config = dict(
    num_hidden_layers=14,
    balance_bias=True,
    lr_router=0.00209,
    vocab_size=6540,
    max_steps=4070,
)
Below are experts of layer 4 (counted from 0) of a mixture-of-experts language model. Rows are named router (the router's row for the expert), down (a neuron's output weights, with its number) and show model dimensions 0-255. Each number is 500 + 25 x the weight over its row's rms, rounded and kept within 0 to 999. Numbers have three digits each.
After each expert's rows: "comes before" lists some tokens at least twice as common just after its tokens as in all text. This comes from a sample of Wikipedia text that the model never trained on. Tokens count by the router's weight.

# expert 4
router:479489494473488502500527478482484532501478499531483526553536553555523475499532487565514489514511487516515513503496518465496549516496495497501562443504534494536491489546462467470495487466504509508513468510494496472514519515515509540512460528535512486541503546513508479523501449454558526517541501505503509523515502483452489523500512459500497483491501485530469494507483506485524508538533460488518534484467541459506480501511511492521463521493472522455529490533467535483500476537547545497516468509479511459523495492501506473507533454500492501527519532520497494484498481508459476490494491461501462537513516496519500499519537482480521463466458488517502521445515498510507537495497464473487525532494517492539514542486476476493511506493495538459497516564508552483506498493482493
down0:502479515532470506479518492495468520468465483518528541516517488498534519524471506539506503527447498505462488521504494530480494538491447533479517502494504521477543565500466474455496508480495476519498458490500525526499511480500515468497505539485473482486463508469468502524532481518516539492491425480533482530484483506506460499538528486521529497528509520503540526448506510471452529499507524516520487523472512487497489496505478504488559501507483496553526495515488492534481479425484544491480500493485511524481502500517524516492521488501515507526559568527557510520525522493475534503516510489484459499501465461485479485463494478486495500558467515534510488498457498486512495451499492517492486511495459476487496521486466487557519511490545525483554502516518518494494547504492483
down1:516515492521528491491499492470527516522518524509456494486484536524505510469521492510473485521493471550511484532517475492486506479486478520534528520521542521505469469497507523529515471496475493516505524497497473493522530476545484511520448515514496486514514519509484531499492493490469497481520472556473510510464505513495524509547512514513491485505517500514520516479519497520441486475506561549508505509434511478523471518538531458500565462476470474486477494464467472489464528504516506497499477518488492524527528483497527486466523497499458501538468557469507492477494489548494521530536477484477502451529501497468541545502459492498470515517548529475522553524567486532537531523459550479479501507513505502535529517464510491478503509544486513473511505464519515498519463503479461
down2:499563489508522530530505508562476517498519519490498516511467500499513489501487477512517503530508501480525502472461495479498526492489508495556532505492572517507486498480469503475469424502515497506473515466481530480491448533529502479495475476499483545519508486508529500523498459447505487498503499520488455490516452471487557493480506476508536501511523518542489499470478527469460515532443497457537510466473483477516504541494491545506505486514495490461526526529531485513452489556486487474514474491518504509505510509539479490451478508494528517459477489466514513536511512511499481521474574511505510492534514509489530510486464522477508502460488532492500508520502535511488491549561473478507500515481518491493523490523486521529486519485520510519501506485504519566562500489455470
down3:494452521495469475520519465512520510533508535520484488483536530504491533515478507480534526495476500492484460513481493515489492525509452540491510507551499533507490488513483505498530483489446522488486477542482469501490507420500533529522519503493471476510522498464460488519456514470470514565514512522473478497518545519478500552544513521486497536535466483481511460441493456496517448489475513512499482537504475458506514498488505485529520509481505494502479495492475515504539483488519494487479503522491546554498549455491519510491471501500476545476499507501499506471489442503498523566518469492475458488452486500514514528506516536484511489501520501509495503457480502448497476509486499501535496516494513512481495443490532534460482501490543491465458460482539504505494546528490506
comes before: "1", "2", "0", "3", "4", "5"

# expert 3
router:497471469489471479507486535476502525516527487458523482487509453508527521495469494496506493496551557463534464500511513533516516514498500498511513495519491487471505535505518488520510498507509562503517505515457478483423509549461491526500561517515512505474456478439499495495453532507477485537499526459471504496453524467525474546505503474510509493506480497482506493497504516500513538510472510537479537472486503511508474507501491449513506478500488468507513523501470485513502501476519510530502459498545531481486507474532509499481522520579571536522509490490489514488468506462464546487486525486514512576466482524519521480513521465520517466444540522492503478521490488486528518529506498491507506495530469486503500506507542474486513508538500475534491461502509509517480475439486513
down0:437541491545511516496530497507512455466542522511526491501486465457502508465515530522518527552491557525472483469506481453501536489478509486521504496481498438492491490488521508484490421485517530509509497490489527469499530507487505479527494486494479493497542498503481514491486483481468498480532505503521495479505447482467514549486522530488497521504500441497516528530535490523470517482510496472462491551540527477517492505488509511460520446532486483521470493501514489510536524527461497549507447484487525504517490487492512542531499486504541498510532503517491498515509483510494458441498502493474539515468493491501458463513502515468511467512481472504525542531503539490488478515497532478514458454497481508496447501479587522506502468462471503498543507496496524493512490486492488
down1:480441509471494509506500525521467517494565495517491498475521501468490523470498554491485531484521505520470487517475484472462528489514513476494548469492494507468466440492493477516491468499536495489508522522526488491528528533512502533455509506494484461530536507529527482497513481484511459523489520547479518476470413512483521478500499481482526479514485530510469514489503558511481532517517484537480485541537492525482479473508499515478525510522518525512452508494519512515463552463460498505481505486508523504427521472509495531530507499501471492450542505473481505492522485428490533516482531501476489483509515523465501487493504473476469531496456504453487506479513461547493511559543505518538517478514531528486529480471500492533501507498511484528525478521491507506508467488483515
down2:502499516521496458531502493525527501565453520489512502497522541497482517495523508532508502515488558479499491514508493496511445456482512469495547509487474480482478511478495480483481497533498534540522503540503518499485491523501458512532498519499494472501506481483508495507440495500544524474499507496531484512485516465511484497468528462531533501478474500539488489487457526481440527494508463493486492511494519480521473509520538439525448492470515511536500499499496537481488473460487561511428460497521534509532485484482542462483546508496483490525462503487508495473503501517528527469566533474520471426501499476529526522466505548464490485496502452558479516498507519505464525524535495495503504509510476506484506486476480510516487476467469462517514515504515500492536464499478518
down3:496472540478509526483512495508463515472528512535522491571518501535493493488527507482447463534496526504493499539533467495476543486508535535470522514453535507475491512521522513509495478491541519493517493509499527483487526502540503490477490465500502530491513486481522490471491514480528512481511456495471490526505509477504497487512493502519496470501450500490532488549497503507464492465468491497470490465516473537516521513533577560503504507492525486535452505481509480461491505535488521504491493475497530458438472503471489467506446521485500497492476469453466534468469493488541527506515503517483476495501463507490534550517503478449470493536474490513493495490492503511530526502475526512525482459469490530479532457483500484445489517556464518507503459483520492513490487428491517
comes before: " the", "0", " a", "9", " to", " his"

# expert 5
router:515485512478484487454499460500510519506502513449518509526498509487479499509481549517521504493484496558513497508479532505524510523521488533498527498511502539539511485422527491478544494478520514506504476477478514542527509463518490485458441503479522480507478463519496473507503540456485462514452489517510488513435505487412493511495472474505486518509486483508488525477476462527515489501502468495476465531493505478476480504538509504469494511504508528489531448523492451480522463499520509451514503486518568509503553478528499502504477505464436505460515510495505519506473526539520483517512498486512481476459502474510479522506521497575509526457497512503488472488497480468498505455523507466496489526503488475504510473545524466543456517497478509492481467513475504524473488539489491
down0:484550513532546511485488502474531518529472485521542490473545495549524493561520529530466510501509471487470458537497491479514510507448506497505476493491511499512518522564462489538438538522522499489510526482489467522489526544459469498510521517512514478514506519490506488523466512523515511474512498505506505547515492484523504485520505515489497466514469498498542529457497512480504488472494508492519552552500509524495547555515507501528468478499504488506517492500541529465484462504505516470534541530451487523497547510483526445490482491478504468542514497471504508497477506508516461487528474487487488455503533462545497498483493538485446504446492462502477540497488509494516457476461524501526458508498471499478470513496524449469478495523514523523502497474460505489527528526504513
down1:465508538501481526530500495506506487561539497511499519507492474481500518499519499486510485518483519505487508494483508509487491462498509473454486514501507498488532513530458504500517492452507499509473479554528492486461524495477499470530511465487513557518503537502466486461512499545495518497530524530457511492492486472525466516535487518488491452560535498513507486525494454516492510473465478544496510514466477483523433562496508466487527516462495517475486526508466473482530484503490479508472491516466503513535454555495501461472497502486489437479494499492537485503505517487502478447521536546504496579493501479467520455495489506453519459491501457488483481456514487482491520492489482513492471465531504558516469527461537490516510479518488461484540490497482537486510530497474481
down2:541487502480484479499513534500459497529527523510520496465512497475481520507533541482492501490511528456512536452463489502491505532497490485496453461463490503473498508512483533518513497496485486516513507541498476523527539507461484490529510507513539483454495498479534505501528513539524436523547500527507463503486476494485468479478480491459519481493490521517502512543558502492543495513530519521471514498525508556532514472480492521512492485517527506478481465484471493456488445508484475523488512486519482502475512529485489452478502538545520515500504493514493489469466468495484473459512493534490521471460505519481484486494497478475576525442520516534503498532486484496527515510492490527518524481517440533494577530532470507514513544517516432530498492508546486476491492506464512
down3:445521529510525504551498507499494522488510446521521501499493498531459487490472524552486531486488463504527549488555490500499492539550556448527481529483514475525492479495511538511516506528494522493507476527470523524503519479502455500515526487518512516480518492466514540491497473464474490470484503485453458530507482532496531521475522532486479487477523493523486511525544525473507509500500512471462528499527531465524487520443488495495508491498532486497520475467482498502521455461517533499554496514553503506524451559516517481521493513501534503483484486468470498497506458493497443509488489539483493477512530502509527500505460449491495503456474486521510485511455485492471520498505446537455502514474515479523506519512507539476532426479470499485488474513503510494477514481484480
comes before: " and", ",", " of", "==", " The", " in"

# expert 7
router:477505526485464505477483515514469503519476514499525513527460516537515523494490514485504456480476503535523523505503515514535473484486544532454474510480497504530507494491483528471489503495500476497473478488484471523517518508504494496506506458465466520566485459528510531520504491472524504483525516503522493492482556499479531493505487502448531462523481501453529492497503487528503512462513511531509482457535535485483521514462478544512439511490514505479489504572494542478478498494511486511498489510571497537502511486452502466487534524476467518496498483539478487485493539488496502464547535505481486465483485521497477480521468502514490478561480499533481516502532518517483521521534517511509496433554523484527464503498436528479507521481515542535497482442531514512483519543527476
down0:537518490464501495467527500519502531467489493472539495516481525463471455499522533498475469495497512486484487493505489503528474517506485443483496483484501457505483502526510502550505489506498519494535498505501491496496511502501507486493490481533536487522496520519530514528509493509518551556447495515489447545503521502488492514490547541535500493478488505486499498475512432522492474517502477503528452494477497533488542518548482525518429507506506480476499469447430480502490486508501508450500468510502518492463489529512473536531482549517480527520482483517473519475488526510529491505484512544479540512492494480496463533458488467481463503471515476464527518509530493485478525448467506474473485506407515538511506502497529463531517511477484489503480581489494511524499505505494508
down1:488513524512461494504515459489502498546508506496521508516481543542499470497525534508516470475529479505473502531486465517503478454528504459531486493492519470502488501506486460460449501499492489541503472497472540501487490521498482484496479452516503487531519503526440470531526480496481554502525482516520463464499489484483495517534498516502521481508476503500473495540481506480534508502505479507564501542451531511501527532493470482472480506458505495509520492532476454518530496492485487496483497505494535479478498554536488535522500505458474487508558532514484493531458502556499498515447478512530527476523523494499518518521509516474502506411504494494501509465491527468498451512524560500520440540497546491527484490529482481510498461479516512548539543521505488492492506498512534
down2:531472488522494516487467471482549515471495496533525475558492516483481553490473475497500514502544518537491508469489508489543498506489493538481519500523444519528506476468489498462486508565465558491479509538505480486495520445484530538475583479507502515500516475498447518488525532497500475521515498512481507511545471508457489483485525491504506491471467465543515498516521490485507443548467492516506523521498505516521521513492474551442535449501478470501515484505477502527524530563511505495467503492480505517490552486480497490517482469520482460489487515541481494533523482497472474457477540492478475521505515549506479492529506514505507489516523475541524494521515515489491542464487475515525458486517512474492462480486520495509515510504491473514499452512526510542529506506508482
down3:512428496481498476481511512500506482499497469488530517495478514491483514522524493521480462487511461502473502514507539532487474458540504466502517469483504524476547517514540485462493521528528508499458463492453532483510527501506496514533495509570513504526525484507514517503516490514488472510543520520469503487489490540509477503498486512503503524532551466529486550465492525489506484527486496485492463451455524478478458563499490476470497507550527488529479464505475510508527529479520477538498536517458482496461487493483474493517482497491506494499514485522546533512472455509472473458545473546471452487494528504472529473497521457506501461503510496464500544462514485530483486514474499505509515511464485446474496502540501487501515494500501515494551495489469519455521473523564465
comes before: " |", "–", "6", "\n", "7", " |\n"

# expert 10
router:498530520506507476478449522511492477483515472533491488452496518467491527553536484520492501516504487489481499512525489540475524486518504515516480525464533524447494537484457470482485504496542483479466476537527490500450471491474499497512489492523512486480531504499520563493492487530450484484490470475501510444503534488486530491505540502547509483467484474538527450508498544510463539513471537462483489503506485519486496508512522561464537498517475521507498483495500499519458483497472540496477563527485528483484548537505491503481524508510495477526501488494509498513528476534513529523478492500526539489483493540454508510511514452500478507457451495492568513525459513490503481498505487531465505503470538475492563525485486544531526499517484488473509505497518491471463492450505513
down0:470455484520469523504532514482495511468487472524501527524509546482478470523507496547496476519503509497506524504531517480516497513498488468464490507519512521502493505476490490471515484475472482523501445530468453508490492509513468502499533491519543494512514513523507517495449560501515510487509506468492478506486498512461509565476485512505509448506532521497540525490513515479527487488487562516469508504490517530577535518490493529517523471515505479504555481493506497480497493489566476476474506477509523470530523457476471471451536476503457509543463446507510488520533484483496491459535519518503471493482504496533532502525534496512492464483512489477469464530500496528478464526516521460476495486477467540457538494474534549509513526476517484484554458476475480527525512479510527
down1:495505495486535448462512482474529509522454503502477491526519479518512512467495508481545463517517501547516469515489516478445493495493531528486506469565517491489501474473511533496527517494538518493517476509577515470509515518444531542458508473508514476517484477486482528484530454534524494490448488530477462498491515494482551507474507506507468470532460503474479476483496498516487486492453504478487462465516516471497475510475499473526471529488495531520499494521490506512488461524497515473515450490484509491442451547490528566510482494538514520500474503475492473531536481504498537495499509489512518498498462477502507500526491528440488519500468478510506519521500518497547512510460505508474495509549543500505464516479494492473476507495446556488516521532496498503503484558474516
down2:498500489505481485544489499491528467519534491480527513522545493508452483513519546531513503507479444501488509523508525452526510517530473463513517481533476518499563520544494532509491527487528518499494508483491508519490577526514533520504510530475522535519496504455516493455490509470505515558500481505432512474507467502518461485445558476472498487495496484504495514495536514437483472506560554508475511487523494515496506516467483515498556486492528470459496507487516464484479510494530479516537522494500530533492502469539495538472504493538499492472471478472466503479507489472514510517469481486506470467451516484502521462495527527491480489531473493491502520520476440498533484516481548486487511522517467465491526514471477490504479485516487492450504496477469492510444498509488491
down3:539489521509434479546494470492498535487515514492484482489518479520498537535503506507507491508530511525492482535519489467471517535525500498475506480516445450499524491526507510517477498469471521529470530470513529522514494476524502520468502491466514533512495518526493465530481529520472499555487517483472506497468500499514485513467511479476517514536512509451550491496481457506493506502526484507493522493455466490482467535497503460460467471568497486503461509481499504493501493518443525482507503488476495497484483533507512499512491533500535506499560482518520488487488515533502463474464513503495539546481546493512498519494460507495438474554483515509503460439456505457482483506487484535499501506505514465488472455566463495492471497494513501537524505488511532535540476537465548
comes before: " ", "1", " —", "born", " +", " -"